From a checkpoint of a small mixture-of-experts model trained on Wikipedia.
Experts: a sigmoid router, a shared expert of 64 neurons.
Below are experts of layer 3 (counted from 0) of a mixture-of-experts language model. Rows are named router (the router's row for the expert), gate (a neuron's input weights, with its number), up (a neuron's input weights, with its number) and show model dimensions 0-191. Each number is 128 + 24 x the weight over its row's rms, rounded and kept within 0 to 255.
After each expert's rows: "gets" lists some tokens that make up at least twice as much of what it gets as of all text. This comes from a sample of Wikipedia text that the model never trained on. Tokens count by the router's weight.

# expert 26
router [125  74 103 125 105 114 112 154 148 123 130  91 103 136 138 134 138 135 167 154 107  88 122 135 146 159 100 169 139 149 127 105 149 183  85 122 123 122  65 113 108  96 109 119 157 151  86 151 170 153 111 156 110 157 133 163  96 139 147 114 125 141 130 129 106 195 133 141 121 101 152 102 108 113 124 163  92 140 110 163 113 185 127 134  94 157 127 166 134 151 117 145 112 133 116 117 130 108 114 110 155 121 165 156 131 123 163 105 105 124 135 175 132 114  92 126 157 111 153 112 122 135 169 123 157 123 130 145  73  80 107 132 106 117  90 130 149  97  72 143 150 124 128  89 166 131 150 118 144 169 130 151 163 135 111 130 110 160 104 133 134 146 130 127 125  92 126 141  86 128  88 148 112 111 150 114 146 167 122 118 124 107 120 129 147 137 120  80 122 112 138 139]
gate0 [128 135 147 138 161 166 113 125 176 170 115 106 134 133 147 125 168 163 114  83 127 111 136 158 118 159 141 102 174 117 144  79 123  98 140 135 114 147 112 147  92 126 104 162  99 119 142 129 167 168 135 153 156 127 110 113 102 150 116 116  67 141 172 139 136 130  95 118 133  92  74 137  85 132 133 117  72 128  84 129 100 151 108 112 121 107  96 150 114 145 150 116 144 119 157  81  78 122 105 104 100 150 128 112 132 118  96 104 125 110 109 128 128 166 144 137  85  99 112 138 136 100  75 135  97 122 118 130  99 146 126 170 128 102 155 172 121 109 122 159 113 113 130 124 118 157 125 139 118 136 172 176 159 102 127 105 132 154 143 114 112 139  93 132 127 156  95 129 129 156 147 102 160 154 137 116 114 156  98 111 132 167 116 138 104 177 155 129 129 123 135 138]
up0 [166 139 146 114 109 121 139  90 162 129 146 153 167 117 132  75 125 158 114 126 140 158 126 136 138 120 127 145  91 120 148 113 132 124 139 134 121 110 167 131 104 165 103 135 124 122  80 116 142 170 119 132 116 155 136  90 117 117 129 110 110 170 154 105  98 111  99 109 109 139 141 119 138 104 145 165 104  86 151 154 125 111 173 106 149  77 146 157 127 113 137 151  95 138 119 158 102 128 138 103  99 117  95 174 163 103 135 161 120 139 103 143 125 127 147 114 121 166 168 106 113 103 122 102 120 127 121 149 137  92 119 118 119  89 116 164 134 108  94 153  92  96 121 151 152 123 119 137 148  99 148 149  91 124 152 113 140  86 176 162  75 125 119 134 121 138 107 185 116 134 175 160 143 141 150 131  84 132 141 147 157 163 115 107 128 104 191 118  88  93 125 162]
gets: " in", " on", "1", "0", " In", "199"

# expert 15
router [ 99 103 107  92 137 137 121 127 165 106 100 162 128 103 107 137 147  96 150 133 138 100 119 123 135 126 100 173 159 102 123 147 161 146 132 102 117 125  75 152 117 130 140 115 138 140  96 175 132 119 101 181  98 141 105 170 118  91 161 127 117 106 117 101 148 131 159 135 113 103 136 119 148 145  92 144 129 115 141 143 169 149 149 143 124 172 109 155 178 150 169 116  95 134 143 124 117 118 165 144 159 141 124 155 144 164 147 129 133 118 137 167 157 120 100 100 104 118 150  87 111 119 190  89 144  95 128 134  94 108 134  98 115 128 120 124 159  79 104 127 145 151 104 106 162 100 145 101 165 143  87 121 125 137 124 154 113 121  88 152 132 116 121 121 120 109 122  97  75 126 123 107  98  82 164 119 157 118 104 152 159 102 171 119 126 157 115  85 123 134 155 143]
gate0 [ 98 144 142 125 109 145 132 106 107 154 113 126 123 113 108 133  84 108 142 108 140 120 164 122 105 122 137 127 165 133  92 157 138  82 145 121  87 122 143 128 126 140 176 103 126 170 143 125 105 119 149 142 115 114 128 139 161 112 141  73 104 133 147 145 184 150  89 122 177 104 139 107 153 195 191 132 107 139 124  95 113 131 146 155 144 177 152 163 128  80 144  89 145  96 143 162  88  95 131 141  89 104 148  92 131 174 142 124 129 124 132  49 132 166 108 158 108 117 116 107 137 115 151 133 110 118 138 112 145 105 127 109 158 125 107  95 142 107 132 120 144 148 130 117 100 131 103 115 117 146 111 117 130  99 118 155 128 181 108 117  99 100 129 112 105 174 121 129 139 152 108 115 114 124 117 141 111 136 123 156 147  66 153 156 136 120 159 129 135 126 106 130]
up0 [141  97 145  95 134 141 138 128  95 113 122 113 121 136 145 140 144 127 118 112 153 136 134 102 121 104 143 142 160 121 142 142 132 113 123 115 120 131 123  88  97 158 118  84 153 154 159 158 132  91 139 130 147 147 134 154 144 151 112  47  94 128 172 122 141 178 113 143 166 144 123 116 170 118 148 147 125 130 112 116 118 155 116 119 125 136 136 126 133 135 152 115 113 125 111 156 142 152 147 164 125 124 142 109 103 116 119  84 134  79 157 146 159 129 115 120 111 129 151 125 105 141 167 140 128 181 196 148 115  82  98 121 151 192  89 116 111  90 109 140 114 111  73  76 138  84 138 153 138 116 148 129 163 141 150 126 150 118  89 126 135 100 219 124 127 124 117 119 120 126 127 142 174 128 120 121 130 110 150 139 131 117 103 171 137 131 136  63 138 143 129 134]
gets: ".", " the", ".\n\n", ",", " a", " was"

# expert 20
router [133  97  99 102 138 135  99 138 146 100 109 150 121 133 133 135 107 129 160 147 118 124 108  88 160 118 152 153 205 149 146 111 160 173 120 144 115 133 118  89 125 145 113 105 143 133 104 150 151 140 114 151  50 116 116 166 101 103 149 140 119  94 152 103 118 161 146 126 149 113 136 101 155 140 108 151 126 108 139 159 167 116 121 129 111 160  94 104 152 155 178 120 100 140 117 152 137 134 154 141 160 138  94 162  89 140 141  96 144 132 115 207 142 109  85  90 137 124 130  85 133 145 143 123 156 116 138 138 132 102 171 112 107 144 138 156 156 127 130 104 169 131 112 112 130 134 132  81 158 163 105  97 133 114 152 144 110 142 134 129 108 132 135 141  97 116 116 162  92 123 104 132  72  93 134  90 121 109 126 107 103 110 135 144 134 149 164 109 105 122  96 137]
gate0 [157 147 109 128 108 135 120  60 138 113 135 139 151 115 112 111 157 147 154 139  98 126 128 131 172 175 110 113 141 106 117  63 132 128 102 134 158 161 109 153 134 119 117 167 108 125 122 115 122 116 118 122 104 103 145 126 116 122 153 142 142 178 145 102 112 153 135 120 109 128 135 148 122 142 137 149 130 130 131 125 101 109 123 126  87 152 116 116 162 147 149 149 126  67 196  93 102 114 109 133 136 118 102 127 122 172 144 117 138 180 107 148 154 109 109 140 125 112  92 118 135 155 151 132 131 154  70  97 136 138 163 174 120 124 183 145 154 158 141 117 151 169 166 109 121 135 175  71 128 136  86 113 160 130 132 129 117 168 125 107 136 161 108  86 129 105  96 118 147 132 136 110 130 118 126 100 130 147 157 160 124 127 107 152 123 149 159 131  61 134 150  89]
up0 [141 135 152 169 137 129  95 111 100 137 148 117 155 145 160 126 118 112 118 101 112 103 196 121 136 143 162 118 173 144 103 106  96 124 155 165  89 143 161 102 107 121 125 142 114 113 125 115  97 113 137 148 182 116  67 117 134 147 124 174 154 142 165 131 115 118 113  95 138 143  97  98  90 162 152 121 130 105 117 104  97  98 132 127 128 148 124 119 117 118 106 190 148 102 178 149 111 103  80 146  96 115 148 100 160 128 109 101 119 144 135 124 122 134 133 137 140 113  89 149 144 113  75 128 100 190 130 102 143 116 158 148 120 143 160 129 130 166 171 111 139 124 132 123 127 151 147  94 108 118 114  78 147 118 136 153 168 132 130 111 120 118 137  72 108 140 125 114 140 122 111 132  76 104 117 118 113 116 147 157 140 157 129 159 142 118 171 123 143  90 148  97]
gets: " as", " was", " by", " to", " is", " with"

# expert 24
router [ 95 115 107  95 151 106 154 142 131 108 128 150 132 127 136 110 110 120 167 146 134 123  88  84 143 136 126 196 181 124 125 112 131 167 124 102 199 119  88 110 128 128 108 101 170 145 139 150 134 102 148 130  99 145 145 126 139 114 175 126 148 114 103 101 118 159 141 142 108  94 155 125 151 112 130 107 122 111 153 155 176 152 145 155 140 141 135 102 147 149 140 105 108 132  73 167 140 124 143 158 132 155 109 154  92 140 163 148 129 124 134 190 153 105 117  84 115 137 139  93 158 158 154 118 139  96 163 137 136 110 122  94  68 121 150 138 133  91  94  99 123 166 106 116 190 102 113  95 136 134 120 154 137 140 114 128  80 127 120 149 108 120 151 148 101  95 127 144 122  99 118 138 123 103 127  85 155 124 115 121 103  96 142 141 126 124 154  96 132 137 126 123]
gate1 [ 90 104  94 170 168 121 130 157 136 110 120 109 112 109  94 131 140  75 133 137 162 146 103 141 138 141 123 134 131 116 108 128  99 128 113 118 169 129 153 135 147 133 115 166 139 116 120 115 110 147 119 156 127  88 173 137 142 130 146 113 114 141 157  90 164 173 127 141 142 135 159 140 122 159 129 128 115 121 140 140  65 183 148 107 128 126 124 173 130 133 130 159 123  83 167 133 128 114 120 108 146 103 120  84 118 152 114 151 115 111 119 133 154  99  91 159 166 121  99 147 164 149 124 137 108 126 103  94  85 135 165  90 114 135 103 111 102 134 136 165 114 163 135 140 120  83 159 152 146 133  63 184 121 144 147 138 110 161 145 130 112 138 151 126 121 156 113 102  96 172 112 110 143 142 141 109 142 163 135 164  60 121 138 155 112 118 172 141 114 135 151 100]
up1 [106 115 130 126 186 115 103 126  90 126 115 107 140 124  83 148 118  91 148 144 143 131 134 148 124 156 150 120 153 102  99 140 101  91 131 126 129  96 138  92 148 166 143 104 135 142 149 120  74 129 137 114 132 105 151 147 154 130 112 136 168 135 165 125 150 149  77 153 151 103 129 128 110  88 132  84 173 137 169 125 105 108 122 113 139 122 128 123 110 112 133 123 141 126  98 131 117 135  95 139 138 109 133  85 105 133 117 108 158 114 126 101 133 151  89 178 118 164  82 167 161 185  84 155 101 175 134  92 135 126 158  98 113 160  81 108 117 106 180 119  82 149 161 118 129 124 129 126 145 106 147 166 128  98  96 151 162 149 101 118 118 126 140 131 130 180 139 139 104 130 136  73 120 131 125  94 120 132 124 175 138 133 135 128 100 124 151 118 108  90 132 109]
gets: ",", " and", ".", ")", " or", " that"

# expert 7
router [ 79  90  90 114 135 124 139 137 182 124 122 156  84 100 145 133 137  95 144 147 106 142 106 108 156  83 136 171 113 133 164 147 124 164 105  93 160 153 109 117 130  93  99 136 158 158 103 163 134 144 122 116  99 157 158 159 129 128 170 151 115 123 153 101 131 145 136 165 114 124 119  90 145 162  96 127 119 147 148 130 122 138 170 175 144 172 105 130 159 147 109 124  89 121 107 134 138 118 175 131 115 152 110 148 132 149 133 181 135 124 109 110 128 138 141  81 143  80 156 108 140 110 166 104 158  73 116 129 127 127 114 120 120 106 152 117 160  99 110 149 125 130 100 143 128  73  95 113 131 166 116 136 130 132 151 137  91 132 135 144 102 127 167 147 161  99 134 136  97 145 128 117  87 102 121 127 151 132  87 106 143  94 136 115 157 158  89 132  96 129 112 145]
gate0 [102  65 133 133 112 153 144 158 115  92 119 170  92 158 135 144 113 141 141 149 125 118 107 115 108 118 144 107 103 149 131 157 119 137 123 141 141 129  83 141 156 138 154 187 147 116 128 135  99 120 121 147 131 105 131 129 144 181 173 148 114 131 132 132 118 112 145 158 161 140 153 136 147 126  86 136 158 159 147 130 136 157 154 176 140 149 124 155 145 129 157 112 139  64  81 163 136 142 103 133 118 112 121 122 167 120 137 144 137 110  98 123 147 147 122 128 144  85 175 177 108  93 142  77 172  88 159 133 111  89 129 111 109 168 124 134 122 130 133 119 129 172  91 133 117 139 105 124 154 144 114 145 108 106 107 114 133 117  92 128 100 103 126 104 144  75 146 167 153 128 105 112 138 118 160 106 116 142 100 125  71  84 148 118 119 147 120 130  98 129  80 104]
up0 [149 137 107 138 103  93 146 158 118 107 169  98 173 127 129 135 119 130 137 123 113 115  97 102 144 160 126 174 150 104 153  99 153 125 129 129 166  92 155 107 145 129 124  98 120 115 111 164 152 165  87 128 132 124 112 125 118 100 144  95 116 124 103 121 125 151 134 104 118  88 163 160 132  92 125 169  96 121 160 149 162 130 106 137 121 150 144 105 161 152 167 115 105 138 113 100 106  86 147  97 119 102 158 128 108 154 145  53  95 119 121 153 154  81  79 107  90 115 138  96 118 131 109 139 119 167 174 123 132 118 140 121 127 144 144 142 144 106 118 131 134 119 127  95 149 135 154 147 155 159 136  79 142 136 117 118  91 141 132 169 175 115 108 122 100 131  67 113 107 118  89 135 133 142 150 152 114 159 138  89 105 130 143 157 162 127 163 119 167 125 127 166]
gets: " the", " of", " and", " a", " The", " that"